config.toml
router_logit_norm = 2.0
attn_scale = 0.102
init_std_qkv = 0.0632
init_std_o = 0.0119
Below are experts of layer 5 (counted from 0) of a mixture-of-experts language model. Rows are named router (the router's row for the expert), up (a neuron's input weights, with its number) and show model dimensions 0-191. Each number is 50 + 12 x the weight over its row's rms, rounded and kept within 0 to 99.
After each expert's rows: a language model's description of what the expert responds to. This comes from a sample of Wikipedia text that the model never trained on.

# expert 4
router:63 60 53 57 51 47 47 46 32 45 47 60 53 47 45 65 70 24 33 53 52 54 77 76 56 49 30 47 56 25 45 43 44 57 66 53 38 50 58 37 33 68 47 39 70 53 27 58 46 41 35 61 56 52 58 50 39 56 28 46 32 37 55 56 42 35 44 52 37 61 40 69 41 78 50 49 52 58 19 52 28 42 56 42 41 34 52 53 60 52 65 52 38 40 57 29 68 42 57 54 62 53 56 45 72 45 53 51 39 41 48 39 65 33 47 54 38 69 41 57 56 57 52 41 66 39 62 41 58 58 59 56 50 49 43 67 66 61 51 37 72 64 52 64 31 61 41 54 56 50 58 59 55 44 48 58 52 64 32 62 60 64 20 69 38 42 47 51 77 44 41 57 60 36 47 65 77 65 35 52 68 74 52 43 43 46 46 29 41 42 32 47
up2:56 35 49 78 58 56 49 47 38 50 47 47 54 48 40 46 49 52 41 63 60 44 37 70 55 43 41 62 64 42 54 24 35 52 27 48 54 30 59 59 36 69 48 25 61 56 46 40 46 63 48 49 47 57 74 33 57 31 66 43 42 51 63 75 44 40 56 59 49 31 57 53 62 52 56 46 41 47 55 60 70 42 50 43 74 43 82 38 41 27 58 59 44 64 66 33 60 45 41 59 52 48 47 59 58 52 39 40 46 62 46 58 55 68 57 57 60 61 56 51 39 78 48 69 50 44 36 26 56 61 67 46 37 68 44 46 63 39 60 33 89 52 44 67 45 51 49 61 37 32 46 63 59 51 39 38 38 50 51 50 56 49 48 63 58 64 39 43 43 38 55 81 32 60 45 59 29 59 64 64 44 68 59 42 49 68 39 33 43 30 53 66
Pronouns, possessive 's and finite verbs in narrative or quoted prose, such as he, his, it, was, had, 's.

# expert 19
router:50 46 28 63 58 41 47 65 45 62 53 43 47 48 59 66 55 56 44 44 51 34 57 67 60 27 43 44 44 61 48 51 33 60 61 29 50 58 67 64 64 45 57 45 64 39 40 52 53 41 46 50 79 63 66 57 42 41 45 47 37 70 70 31 72 47 45 66 21 50 69 52 64 26 47 46 57 42 50 52 45 54 42 49 50 42 67 35 57 49 45 54 42 46 39 67 43 67 71 35 54 61 31 36 50 38 56 61 49 35 46 62 63 70 60 57 49 62 42 60 56 82 38 51 42 45 44 71 62 56 66 41 47 35 51 72 56 46 53 58 52 45 46 15 37 32 31 46 69 62 30 47 47 36 43 48 52 42 69 49 52 66 63 46 70 50 37 50 26 60 53 49 39 42 62 35 42 28 48 74 35 55 52 48 55 63 36 23 41 40 52 50
up2:62 38 64 40 57 58 48 56 43 54 56 48 35 45 34 56 51 44 25 32 66 88 41 40 50 47 61 31 51 48 30 55 69 38 37 52 60 59 67 45 85 69 48 44 55 60 45 30 47 48 68 56 52 46 52 36 45 33 59 44 54 48 45 31 41 60 59 83 55 41 53 39 56 53 53 58 65 51 52 54 66 63 44 56 43 55 33 48 49 37 54 37 41 32 56 47 57 35 33 51 69 50 53 71 60 58 59 46 42 63 45 52 68 68 58 23 34 57 40 62 51 44 40 72 40 51 68 56 61 44 46 51 46 51 46 41 22 55 60 53 51 32 38 36 56 29 68 51 46 61 27 54 56 44 35 53 47 43 45 59 67 67 52 58 49 53 28 29 64 67 53 64 39 46 32 66 76 48 29 44 54 69 55 45 46 58 57 47 34 34 50 45
Commas after names, places and dates before "and", "which" or "but", plus closing parentheses, quotes and percent signs after numbers.

# expert 34
router:28 59 57 53 52 40 47 56 61 41 63 66 62 40 32 45 51 46 41 30 70 58 66 68 46 37 48 54 52 40 50 61 49 45 43 62 46 38 61 68 44 51 76 55 40 24 58 20 45 46 45 48 27 42 39 47 66 65 55 52 40 40 26 37 45 39 62 34 65 40 34 68 52 37 36 67 50 45 56 43 67 71 52 35 55 42 51 62 51 48 34 49 49 58 55 43 58 50 43 46 59 35 59 47 45 32 62 63 53 52 67 52 49 65 52 56 31 51 52 52 65 47 72 58 51 43 57 49 77 51 34 49 26 48 58 39 38 61 45 49 42 41 30 49 18 51 56 50 39 59 22 65 64 62 60 45 55 46 64 35 63 54 72 35 42 55 61 43 37 68 56 38 38 58 43 61 56 42 70 46 32 45 67 51 45 47 41 72 47 40 20 28
up0:49 34 50 52 68 38 70 70 54 41 39 36 44 61 61 41 33 59 33 47 60 48 72 36 45 73 35 68 49 36 33 48 53 43 49 47 43 64 53 67 14 34 58 82 59 49 65 49 54 51 59 55 48 45 43 60 49 61 50 37 58 61 44 55 43 35 62 39 58 44 46 48 61 43 46 46 63 49 38 64 48 35 51 35 50 42 54 50 65 34 55 64 41 60 31 21 48 62 44 49 53 52 66 44 35 53 42 56 59 55 36 53 47 55 71 61 60 33 54 46 44 50 50 78 34 37 64 57 54 58 41 62 26 50 50 47 47 50 64 46 73 44 42 46 18 65 61 42 35 43 28 48 33 55 48 51 54 33 49 70 70 48 57 47 44 57 33 34 36 58 56 53 36 22 70 67 75 56 54 39 44 61 57 61 68 33 44 67 64 46 47 42
Prepositions, above all of and in (number of, couple of, In), plus adjective suffixes like -ical, -ic, -istic.

# expert 5
router:29 60 42 41 41 43 48 52 42 56 37 44 55 63 42 58 49 65 36 56 36 35 45 61 51 43 40 57 33 64 53 47 73 68 46 48 34 58 52 47 54 61 43 48 43 43 38 31 27 60 34 64 06 58 47 53 51 63 47 29 59 53 39 45 76 51 51 56 54 51 54 52 66 74 44 62 42 56 63 54 37 48 51 32 57 36 63 50 54 58 29 51 24 44 51 69 61 26 66 52 31 55 53 66 54 47 74 55 31 42 71 27 49 55 62 36 46 55 58 73 66 54 48 60 70 41 32 56 60 34 60 49 44 35 52 59 60 40 40 51 52 58 76 53 64 62 53 35 48 51 45 74 27 58 46 59 58 59 28 59 68 51 31 58 48 46 44 60 53 55 58 47 53 49 46 47 39 58 57 60 40 57 39 59 42 55 44 56 36 17 38 66
up1:46 54 46 64 29 42 66 66 63 32 32 38 75 31 69 52 95 48 63 47 31 46 35 43 71 36 42 66 36 64 33 44 66 57 55 54 69 48 57 50 84 55 64 58 54 50 54 46 51 50 37 57 49 55 58 30 52 50 41 74 45 37 60 49 47 62 52 40 37 52 57 28 63 56 48 40 69 64 59 62 63 50 40 59 46 48 60 47 30 36 44 57 63 40 45 36 57 45 73 39 48 65 35 52 42 67 26 68 58 62 64 56 54 44 36 63 65 64 64 48 66 55 58 60 57 37 57 53 68 41 45 47 54 51 50 53 55 47 47 58 50 62 54 39 49 34 58 49 39 56 52 37 51 42 53 40 32 47 41 29 59 62 58 63 36 44 64 47 50 55 37 23 60 51 44 60 41 58 45 48 47 51 23 40 32 67 51 34 66 41 73 58
Line-start list dashes, table pipes at row starts, paragraph-ending periods before headings, and hyphen pieces inside compounds like high-power or dates.

# expert 2
router:61 51 42 47 31 38 62 39 49 63 60 57 29 64 63 39 48 68 71 66 32 62 42 56 39 25 34 48 49 56 52 53 41 53 37 75 48 26 45 41 34 41 48 42 63 48 47 64 40 49 29 53 33 42 59 40 52 52 46 64 62 66 53 49 30 53 57 56 48 46 41 65 66 51 32 61 73 44 67 58 32 35 69 57 35 38 67 62 50 54 52 71 52 42 64 54 53 38 52 33 71 55 60 48 44 44 48 56 69 58 51 39 48 51 47 41 59 39 56 72 51 43 28 37 60 39 66 67 53 34 58 28 55 32 53 42 48 59 44 49 49 52 52 61 76 61 30 59 55 46 68 59 49 31 33 55 63 66 41 35 44 60 44 64 43 45 59 53 50 43 45 47 36 44 57 40 30 43 75 74 52 69 64 47 41 28 67 56 31 52 27 41
up1:64 64 45 39 50 55 63 60 55 72 59 63 36 53 38 50 54 60 22 44 33 50 62 56 41 56 36 21 54 59 47 78 46 53 73 65 63 44 39 49 49 40 37 57 47 64 56 39 60 40 68 41 74 39 42 51 45 55 58 46 33 58 47 66 62 46 45 56 53 43 56 66 42 58 41 50 25 52 47 63 47 65 51 43 40 58 76 41 33 79 47 47 35 58 73 48 54 52 47 58 48 45 23 56 59 58 44 53 38 62 57 41 39 58 28 54 25 38 47 48 51 48 47 44 44 57 51 39 72 51 25 67 42 65 64 23 44 64 62 55 35 37 61 52 61 58 45 56 68 59 47 59 44 22 62 70 30 43 27 34 51 50 59 72 67 36 40 67 47 35 44 48 56 55 35 72 55 57 51 50 40 46 52 40 47 42 52 64 56 53 70 61
Single digits in years and dates (201-1, 197-0), plus place and nationality names like United, States, New, York, French.

# expert 7
router:50 62 35 58 55 71 54 63 43 66 44 64 53 33 52 62 62 52 27 53 29 53 68 66 54 40 53 58 41 52 49 47 54 42 42 35 37 63 52 45 43 64 35 35 49 52 48 30 16 52 42 72 54 54 60 59 75 62 63 33 72 71 44 36 45 60 57 66 42 60 46 51 63 49 56 34 49 71 56 60 27 37 71 43 46 33 50 57 60 64 68 30 45 34 42 71 56 44 55 44 51 44 50 52 53 49 55 64 40 22 64 12 55 48 65 43 55 58 51 58 49 54 46 43 63 52 61 63 49 50 57 45 69 40 47 44 68 44 39 67 50 56 61 43 45 42 40 39 49 63 55 53 38 55 59 51 55 55 25 43 48 41 49 33 73 36 26 71 64 53 50 56 52 40 54 56 67 37 35 59 36 72 65 51 57 43 51 70 26 52 37 38
up1:45 32 35 64 66 49 46 41 47 26 66 43 45 46 51 69 70 34 45 65 54 54 41 55 52 41 42 51 31 50 45 50 45 36 55 39 57 25 34 47 52 63 36 46 41 58 41 49 43 52 61 49 48 55 57 55 59 64 58 49 57 48 49 35 49 68 39 43 40 66 48 68 43 57 58 49 52 71 49 53 80 29 47 58 74 60 62 39 37 51 61 54 48 56 33 52 68 27 49 70 22 51 44 53 57 56 44 58 41 34 47 46 37 58 41 48 48 41 71 23 59 38 54 66 52 61 37 79 47 40 60 48 57 27 53 40 47 57 63 48 41 61 21 61 62 45 51 63 50 40 47 49 43 34 79 58 51 46 57 69 41 66 44 42 56 53 40 40 78 52 49 52 56 62 47 71 52 58 46 27 27 61 40 75 40 35 41 42 66 53 22 34
Line-initial hyphens of infobox and list lines, and pipes between table cells, plus possessives his, their, her and "the".

# expert 43
router:47 55 45 62 33 35 40 51 37 42 53 56 45 47 55 43 63 50 47 49 28 62 35 74 37 59 51 45 56 59 36 51 74 40 37 21 56 59 44 61 42 73 27 67 57 62 45 59 27 49 35 45 58 47 55 49 52 41 48 61 69 69 36 50 69 56 60 46 53 32 46 58 63 47 41 26 74 48 45 56 31 45 46 66 61 36 50 43 44 52 72 43 55 31 40 85 42 67 50 33 71 37 47 62 56 33 55 62 51 49 42 41 52 61 58 62 61 49 57 50 58 66 36 40 45 35 35 57 49 48 50 40 73 37 53 37 61 35 57 56 62 61 53 57 25 37 26 44 64 42 54 67 51 44 46 61 45 65 59 31 23 51 40 44 50 44 22 50 58 50 56 53 39 51 40 31 58 50 53 72 33 62 66 66 62 45 53 65 35 44 50 36
up0:68 35 42 50 58 43 41 38 55 38 33 70 38 46 35 38 48 51 51 51 39 67 52 43 50 69 49 48 57 67 38 30 50 47 39 65 62 28 44 41 44 50 39 63 33 84 42 62 40 40 31 48 40 31 53 66 66 48 36 53 52 67 36 37 51 73 52 62 72 42 47 48 54 31 58 41 46 51 83 37 71 49 47 53 55 43 58 60 44 70 45 50 64 40 45 75 35 62 44 27 72 40 63 54 39 56 56 41 46 66 45 65 58 55 59 54 36 56 53 44 49 30 53 46 39 50 34 59 51 45 55 56 58 40 60 49 25 46 64 43 64 34 66 55 49 49 41 56 26 44 71 48 50 43 53 39 33 49 44 62 35 56 36 42 52 63 45 50 66 76 45 69 27 61 54 44 52 45 52 31 31 49 84 32 55 47 38 40 47 49 37 48
Opening quote marks, colons before quotes, table pipes, semicolons, and naming words like called, nicknamed, "known as".

# expert 26
router:41 45 42 41 77 50 47 67 60 43 51 41 37 54 71 64 25 34 67 69 70 42 52 50 46 28 44 34 37 69 58 54 50 61 51 54 37 54 66 47 52 39 32 76 54 45 41 53 44 82 32 73 76 43 55 69 42 61 63 36 42 46 59 34 63 49 49 52 47 57 42 53 42 39 71 52 41 58 33 58 60 72 56 54 52 47 60 45 40 55 37 59 52 43 38 44 42 54 50 38 46 36 59 61 34 36 29 62 37 46 32 66 53 34 50 33 59 55 44 76 59 48 49 48 51 35 64 64 35 48 50 44 47 28 75 43 53 45 46 49 50 63 32 26 55 39 53 52 54 42 59 53 59 52 41 60 40 33 31 50 56 58 59 61 68 48 39 63 34 60 41 59 28 40 55 42 37 70 66 47 63 26 60 41 58 41 50 26 54 58 60 55
up2:49 25 33 48 14 41 45 38 58 46 53 28 33 65 57 58 50 46 67 48 64 47 65 46 71 49 60 41 59 34 38 41 59 52 70 58 58 49 74 49 54 57 45 71 42 37 61 40 43 59 47 61 65 38 58 58 39 58 52 44 65 62 45 64 42 56 52 57 49 44 66 54 51 45 30 45 36 27 41 51 48 64 40 52 46 56 47 59 35 70 40 63 56 49 41 38 48 70 19 47 67 63 60 31 45 66 68 35 36 67 30 51 50 38 46 30 60 46 40 47 57 40 52 53 48 31 58 48 50 55 50 80 54 35 37 50 43 61 42 54 47 41 52 44 49 44 69 42 31 46 27 58 58 38 48 61 63 28 50 67 52 69 50 61 61 46 52 55 42 42 43 60 34 46 58 59 30 41 50 46 86 62 50 47 41 43 50 31 54 66 82 43
Commas and coordinating conjunctions joining words or clauses, such as and, or, but, &, slash, then.

# expert 44
router:49 51 64 43 41 51 51 33 34 31 44 68 33 41 52 51 45 70 55 43 38 39 78 76 34 25 36 49 40 69 73 44 65 44 58 64 41 63 51 59 58 54 68 42 57 23 47 31 48 48 61 59 37 41 75 60 44 55 50 47 67 52 39 38 42 58 47 69 44 50 51 55 58 45 56 50 53 65 42 56 58 63 39 63 58 39 33 58 62 53 58 72 52 31 37 70 37 61 70 37 49 52 50 31 58 49 36 47 46 47 55 53 39 47 46 63 73 40 47 51 47 54 38 31 55 42 50 54 50 46 37 60 66 54 46 41 61 50 32 42 58 46 75 43 52 67 57 32 58 30 75 34 50 49 61 56 44 84 68 60 39 65 47 41 53 48 39 56 57 61 49 39 50 70 66 24 50 26 64 56 58 67 51 57 53 42 67 62 42 34 40 42
up0:67 50 49 33 73 45 53 50 35 47 36 52 59 67 59 56 45 29 39 57 47 47 64 38 36 42 46 56 60 68 65 60 32 55 59 72 37 46 35 61 72 65 43 54 56 31 66 31 49 25 43 54 51 60 74 39 44 68 39 71 41 47 19 43 37 58 37 29 60 44 37 44 54 45 50 59 52 44 39 51 67 45 60 44 50 46 52 75 59 50 43 64 47 44 50 60 43 46 62 55 53 65 62 64 37 47 50 29 43 43 50 55 60 56 33 51 49 50 50 36 43 12 53 36 46 29 42 54 63 56 52 65 56 39 55 53 46 50 66 38 70 47 62 54 50 68 68 51 43 27 51 53 52 52 41 85 42 56 59 72 15 49 51 52 42 48 46 71 47 57 84 47 47 58 70 59 56 54 54 45 56 45 56 57 40 36 60 66 54 57 56 40
Month names in dates, such as March 2007, September, January, plus season and era words like autumn, day.

# expert 14
router:44 58 34 57 62 67 68 45 29 60 60 49 45 42 52 63 57 52 45 48 43 41 65 50 72 48 56 54 55 54 45 52 51 42 48 30 46 49 58 33 42 51 41 42 68 49 52 44 20 42 42 51 66 64 59 54 72 54 65 41 54 66 42 39 47 63 53 71 29 53 48 34 66 34 60 11 54 52 83 46 46 39 60 36 66 49 39 35 57 61 61 26 59 39 55 52 51 49 52 47 53 38 50 39 51 50 38 57 49 41 68 33 58 62 67 58 56 66 61 46 53 59 39 44 66 64 52 62 36 39 60 44 63 51 55 45 72 40 36 57 47 60 65 50 52 55 46 45 45 57 64 41 54 72 49 45 54 44 31 39 53 25 50 22 74 26 32 61 56 55 31 61 43 32 58 57 67 51 42 38 32 59 62 32 67 60 62 66 34 59 51 26
up2:62 50 49 54 46 54 52 62 49 61 52 46 53 78 48 73 55 24 50 43 48 48 30 29 55 69 54 54 41 58 51 45 68 37 50 64 40 56 52 48 44 58 46 38 43 59 53 55 49 59 48 38 57 64 20 54 51 54 73 53 15 30 40 54 36 42 55 60 37 56 43 36 45 48 58 44 25 53 80 48 44 34 48 47 48 27 43 16 39 52 62 52 57 73 62 64 37 26 35 27 58 38 45 60 49 38 58 68 44 54 76 39 72 46 22 51 40 54 72 38 57 51 68 60 71 36 44 36 44 48 37 47 57 74 39 43 39 49 46 45 47 57 56 47 45 55 53 55 52 53 53 59 57 60 42 51 74 62 43 58 60 37 33 54 65 61 53 60 29 56 57 31 46 57 54 46 42 37 52 36 71 44 32 52 51 45 28 44 55 40 47 63
Pipes in sports stat tables, last digits of years (201-4, 189-1), and "the" after "some of", plus first names and surnames.

# expert 15
router:49 61 40 56 62 63 61 51 32 62 54 47 43 35 54 64 58 58 44 46 45 40 66 65 61 44 62 60 50 49 48 46 48 42 51 33 47 54 64 30 39 54 46 32 61 42 60 50 17 46 39 58 64 55 57 55 76 50 60 50 62 68 42 41 50 56 56 66 37 55 54 37 57 36 61 14 53 50 71 53 36 35 72 42 58 46 39 43 62 58 66 30 55 42 54 49 49 54 58 51 63 38 53 38 53 42 39 60 46 33 56 28 59 57 65 54 59 66 60 48 38 63 41 38 60 57 47 66 38 37 63 43 70 53 51 39 72 36 33 56 47 64 60 49 45 64 39 44 43 47 69 46 58 67 58 51 59 41 35 37 41 31 55 28 67 24 31 61 56 40 36 62 56 32 61 52 73 43 41 49 28 66 66 38 70 47 66 66 37 59 54 17
up2:51 46 52 57 34 63 52 48 33 65 40 54 46 47 48 40 46 52 64 38 37 69 35 37 42 44 42 41 53 36 48 41 51 42 52 41 56 42 56 39 49 62 35 62 47 44 41 51 55 53 52 38 58 42 26 38 44 62 64 28 51 29 40 66 59 34 49 51 44 62 48 36 64 80 61 41 53 58 55 62 38 47 77 56 40 23 62 32 47 58 61 48 33 35 28 34 42 53 46 57 46 66 32 62 36 58 66 60 73 64 47 64 56 59 40 58 24 35 57 73 42 39 52 58 43 60 45 53 52 58 49 51 68 63 73 53 51 55 65 56 52 42 39 69 85 71 77 61 37 46 38 42 44 40 51 48 65 52 58 57 33 55 61 39 52 34 35 45 58 40 50 65 33 55 57 40 45 48 33 54 45 54 52 66 37 30 28 20 64 41 38 42
Periods closing a sentence before the next one starts, plus line breaks ending list or table rows, and sentence-initial "The".

# expert 0
router:47 57 40 53 67 68 59 52 29 60 58 43 46 38 54 66 54 58 44 45 43 41 65 57 69 45 60 53 52 56 43 51 49 44 50 29 46 51 62 29 41 49 45 40 64 45 53 46 19 47 41 56 65 59 60 57 73 52 65 46 58 63 46 36 48 62 54 67 28 51 52 33 64 36 66 09 51 52 75 48 42 37 68 42 64 44 42 42 59 61 64 28 58 40 54 53 46 49 56 48 59 39 48 41 52 46 36 54 50 41 61 33 60 56 63 54 58 69 59 47 48 61 39 43 59 57 54 62 42 42 63 40 67 50 56 43 68 38 32 54 48 62 64 45 48 59 39 43 42 59 67 46 56 74 53 49 57 41 28 35 51 24 50 27 73 24 27 65 58 50 33 57 47 35 57 56 71 50 40 47 30 62 64 36 63 54 61 72 34 59 52 21
up2:45 48 70 55 35 53 51 53 39 38 41 52 38 33 58 39 52 34 56 52 62 54 67 59 62 36 47 39 61 30 35 23 68 15 57 43 34 54 47 49 63 47 28 47 33 47 51 52 38 49 50 48 48 66 62 65 29 57 33 56 47 43 46 58 60 63 46 74 33 69 63 49 64 47 62 57 47 47 56 52 41 67 59 81 50 76 55 49 37 40 68 44 54 44 50 59 35 59 44 57 58 59 49 44 71 89 39 44 49 33 56 40 25 43 57 43 54 69 44 50 33 44 45 44 36 46 38 45 50 56 56 52 61 49 55 66 45 69 59 47 56 40 51 61 53 61 51 19 44 74 49 57 34 69 47 62 65 65 62 61 51 47 58 28 44 67 45 40 58 39 57 29 65 49 58 47 53 61 38 41 46 56 62 41 55 69 27 41 40 33 47 56
Plural or collective nouns closing a phrase, such as aircraft, equipment, workers, plants, soldiers; also and, commas, digits and spaces before years.

# expert 47
router:56 66 62 67 35 50 53 57 39 51 50 67 41 32 64 45 68 71 36 44 38 49 47 56 42 43 70 62 50 43 48 66 52 28 37 53 33 60 78 47 43 42 48 23 64 67 67 50 43 55 44 61 59 43 70 26 57 46 52 33 71 44 36 41 57 71 59 27 42 39 62 41 68 43 57 30 68 52 64 49 44 46 61 49 49 33 53 51 48 60 53 46 39 35 42 50 69 40 49 55 33 44 34 53 62 55 59 60 50 29 46 44 36 48 44 73 39 51 46 57 61 63 39 42 29 65 36 69 29 56 48 35 66 36 47 44 45 31 46 43 65 55 44 54 33 64 36 32 76 59 47 46 71 60 42 56 64 62 63 35 42 59 45 60 61 37 52 42 64 38 64 62 52 66 55 34 43 30 55 53 58 23 40 37 39 47 59 67 57 53 39 49
up2:52 69 42 52 55 39 50 25 43 28 37 51 31 27 47 60 45 45 48 44 51 53 74 58 63 50 49 45 60 31 18 55 63 32 66 51 56 51 39 57 38 33 29 39 52 49 52 63 46 47 36 53 56 52 44 39 48 41 56 45 61 51 58 44 38 53 39 67 66 51 55 19 80 48 55 50 52 43 47 57 40 37 69 49 39 65 54 35 39 28 73 57 38 54 68 49 29 50 47 71 59 49 75 41 24 63 43 58 54 55 43 40 42 55 45 64 46 46 37 54 60 45 55 54 32 52 40 43 50 50 71 42 48 30 63 40 38 49 66 28 70 56 72 63 32 63 47 41 47 58 64 41 34 49 53 50 67 47 46 39 49 21 47 48 58 64 32 32 28 51 61 34 38 45 49 50 49 60 47 43 34 46 41 45 51 29 48 76 52 72 51 54
Temporal and clause-linking words like when, after, during, where, because, At, and particles like "off" in "laid off".

# expert 27
router:53 54 44 60 39 59 39 43 40 47 65 67 58 48 60 32 34 67 50 36 56 37 31 53 50 54 62 67 57 41 40 72 65 46 58 72 50 47 58 70 55 36 53 31 44 56 58 34 55 47 47 46 30 40 39 55 45 39 61 51 46 26 31 46 45 69 51 42 71 60 48 32 47 27 48 67 52 47 60 47 71 58 58 51 57 41 55 75 49 68 39 69 51 61 54 35 51 46 41 65 49 62 44 52 58 69 45 59 54 59 39 44 61 56 19 50 15 55 49 30 63 50 40 53 22 56 59 41 62 63 57 38 52 52 40 54 33 59 49 37 47 49 30 53 32 57 47 32 57 62 21 42 50 41 45 48 78 60 51 45 46 64 42 49 55 56 72 60 50 44 67 42 54 50 51 59 43 53 47 56 49 52 67 47 33 18 27 72 71 36 45 42
up0:58 41 36 50 54 55 64 56 58 43 72 33 50 69 51 29 59 57 69 24 63 66 42 59 85 59 38 65 44 42 56 48 24 23 48 29 55 72 45 53 69 61 51 55 46 46 53 58 44 36 59 48 61 46 54 42 61 61 30 36 65 60 44 52 51 41 55 36 42 71 61 37 38 56 40 26 65 54 54 48 51 34 51 54 60 40 46 50 37 39 59 39 52 56 41 56 51 57 35 60 63 39 30 34 66 54 64 55 48 50 46 57 36 35 61 37 61 52 66 47 44 39 52 48 50 43 55 55 37 48 52 53 45 77 50 26 41 42 32 59 51 44 41 64 49 52 50 40 55 24 23 66 63 50 44 49 74 53 29 45 72 38 51 56 36 35 56 51 63 42 78 28 48 52 53 50 33 53 48 50 55 55 64 41 78 64 37 72 63 47 60 42
Prepositions of, in, to, for, by and with right after nouns or verbs, as in "in spite of", "owing to", "part of".

# expert 32
router:48 55 35 55 67 68 64 46 29 59 57 48 43 40 55 61 55 53 46 43 39 42 66 53 70 48 62 56 54 53 46 53 50 45 49 29 48 51 58 32 40 51 41 39 65 47 47 45 22 44 42 53 69 65 58 50 73 54 65 42 56 67 40 39 46 60 56 69 27 51 50 32 65 31 60 09 53 54 80 45 44 37 62 40 63 49 39 32 58 60 62 30 57 39 55 48 48 49 52 49 56 38 49 42 48 47 39 54 48 42 67 31 59 59 63 54 57 67 58 46 54 63 41 45 60 64 51 61 36 42 58 41 62 49 56 45 73 40 34 55 46 64 66 48 51 59 44 44 44 54 65 45 53 73 48 48 55 44 30 39 54 23 54 24 74 28 31 61 55 50 30 62 47 33 55 57 71 50 42 45 28 61 63 35 68 55 63 69 34 61 52 24
up3:60 35 40 47 41 51 51 42 46 40 54 55 35 46 67 54 49 39 45 51 52 60 48 74 57 61 49 59 58 50 57 58 47 56 39 30 59 39 67 64 67 60 39 50 54 62 70 50 56 68 40 55 64 59 47 53 59 35 45 42 56 42 44 52 39 47 59 44 53 71 53 40 41 40 57 42 48 47 52 61 68 53 50 31 33 73 52 33 11 59 66 29 53 42 50 35 53 49 35 42 28 29 51 61 53 60 42 30 73 59 64 36 48 57 42 57 66 51 36 54 43 72 49 46 38 61 40 38 24 48 64 23 76 60 42 35 49 47 62 64 40 65 61 57 51 37 24 46 47 45 51 33 46 70 46 37 17 48 36 65 47 49 68 28 62 50 64 39 40 55 31 56 37 63 47 41 43 49 51 54 62 57 38 52 43 65 53 67 74 63 69 58
Proper names and place or country words starting a list or table cell, such as Jones, Pakistan, Vermont, David.

# expert 45
router:37 48 54 54 53 44 36 57 66 30 37 53 60 36 46 57 43 47 33 59 43 37 48 58 41 80 30 63 36 41 65 63 62 57 54 60 31 48 37 50 44 43 52 53 68 54 64 50 43 44 60 65 61 47 66 50 50 62 28 43 42 79 43 56 53 58 52 55 52 49 45 62 61 54 38 52 49 54 55 33 43 60 60 43 55 54 44 58 44 62 51 36 40 30 48 41 62 55 68 45 42 32 59 27 75 31 57 62 52 29 65 40 65 45 56 35 52 60 64 44 67 62 27 33 37 58 51 35 20 37 51 55 60 51 52 38 37 45 40 26 43 59 69 43 52 63 51 49 53 69 23 59 58 71 46 43 47 62 64 28 47 37 72 43 77 42 36 63 49 62 25 58 50 60 34 51 61 68 79 50 37 45 54 51 41 57 51 56 47 46 42 27
up2:50 38 38 64 64 48 71 41 41 30 42 55 49 40 43 64 41 52 45 53 57 58 64 37 51 65 57 50 53 36 61 50 65 35 57 45 30 56 42 63 40 23 44 47 48 34 46 40 61 64 74 34 57 56 50 51 49 51 67 49 51 68 34 60 34 67 51 37 47 42 58 17 51 51 45 46 31 62 39 30 58 60 42 43 37 85 35 63 42 51 35 48 42 60 53 38 55 63 58 59 53 52 54 57 46 63 48 50 56 44 58 63 59 45 39 31 52 56 63 23 56 36 44 35 45 60 67 49 52 53 62 50 26 44 66 43 33 63 63 24 57 61 49 69 64 45 53 43 64 60 37 50 52 59 19 42 54 59 44 54 49 40 47 41 52 43 56 48 43 65 29 28 74 54 38 59 36 43 60 61 42 36 70 64 25 49 41 74 42 46 52 23
Table pipes at cell edges and pieces of Russian, Slavic and Indian names such as Makhach-k-ala, Ek-ater-ina, Shash-ank; also new, former, Soviet.

# expert 30
router:55 46 46 38 51 50 53 23 48 81 54 40 24 33 57 43 60 42 58 59 86 35 33 26 39 60 31 54 34 39 78 21 52 42 49 39 51 59 48 49 54 68 64 47 56 36 58 44 57 50 45 48 34 25 50 49 56 59 53 68 61 29 20 72 56 44 55 52 77 82 49 48 37 73 47 54 57 48 39 59 57 61 26 70 34 48 41 57 48 50 49 45 36 55 43 30 64 42 53 49 58 62 70 48 41 31 44 49 39 42 57 53 50 55 59 50 33 45 63 56 46 39 46 51 47 52 47 58 57 49 68 55 47 55 43 55 59 40 48 39 44 51 57 72 39 61 63 52 33 62 45 57 63 43 57 43 30 49 45 40 38 64 54 63 53 59 70 37 22 42 50 51 57 42 60 44 57 48 59 54 65 66 41 48 40 36 68 34 42 43 53 54
up3:72 36 43 39 33 51 58 41 53 47 50 61 50 52 39 48 65 62 67 45 47 49 45 04 21 40 61 52 42 34 67 65 42 47 62 43 58 46 51 63 72 61 47 53 62 70 53 64 43 64 34 45 54 34 62 43 51 64 49 57 64 28 23 65 68 80 32 48 60 70 39 77 38 43 47 49 33 53 52 68 42 52 47 66 49 43 57 51 49 40 40 48 49 41 61 47 55 61 33 51 53 63 52 55 45 45 43 49 35 59 37 70 36 55 61 42 50 50 60 45 69 65 33 44 67 21 60 45 44 39 56 42 42 49 48 45 76 56 65 38 44 44 45 63 58 49 55 68 52 58 56 45 35 53 65 67 48 39 55 36 45 48 72 34 56 68 46 37 53 49 55 42 57 52 55 44 40 56 47 44 39 75 55 54 30 45 47 29 30 31 57 39
Periods closing sentences or paragraphs, including ")." and ".", abbreviation dots and decimal points, plus heading ends and However.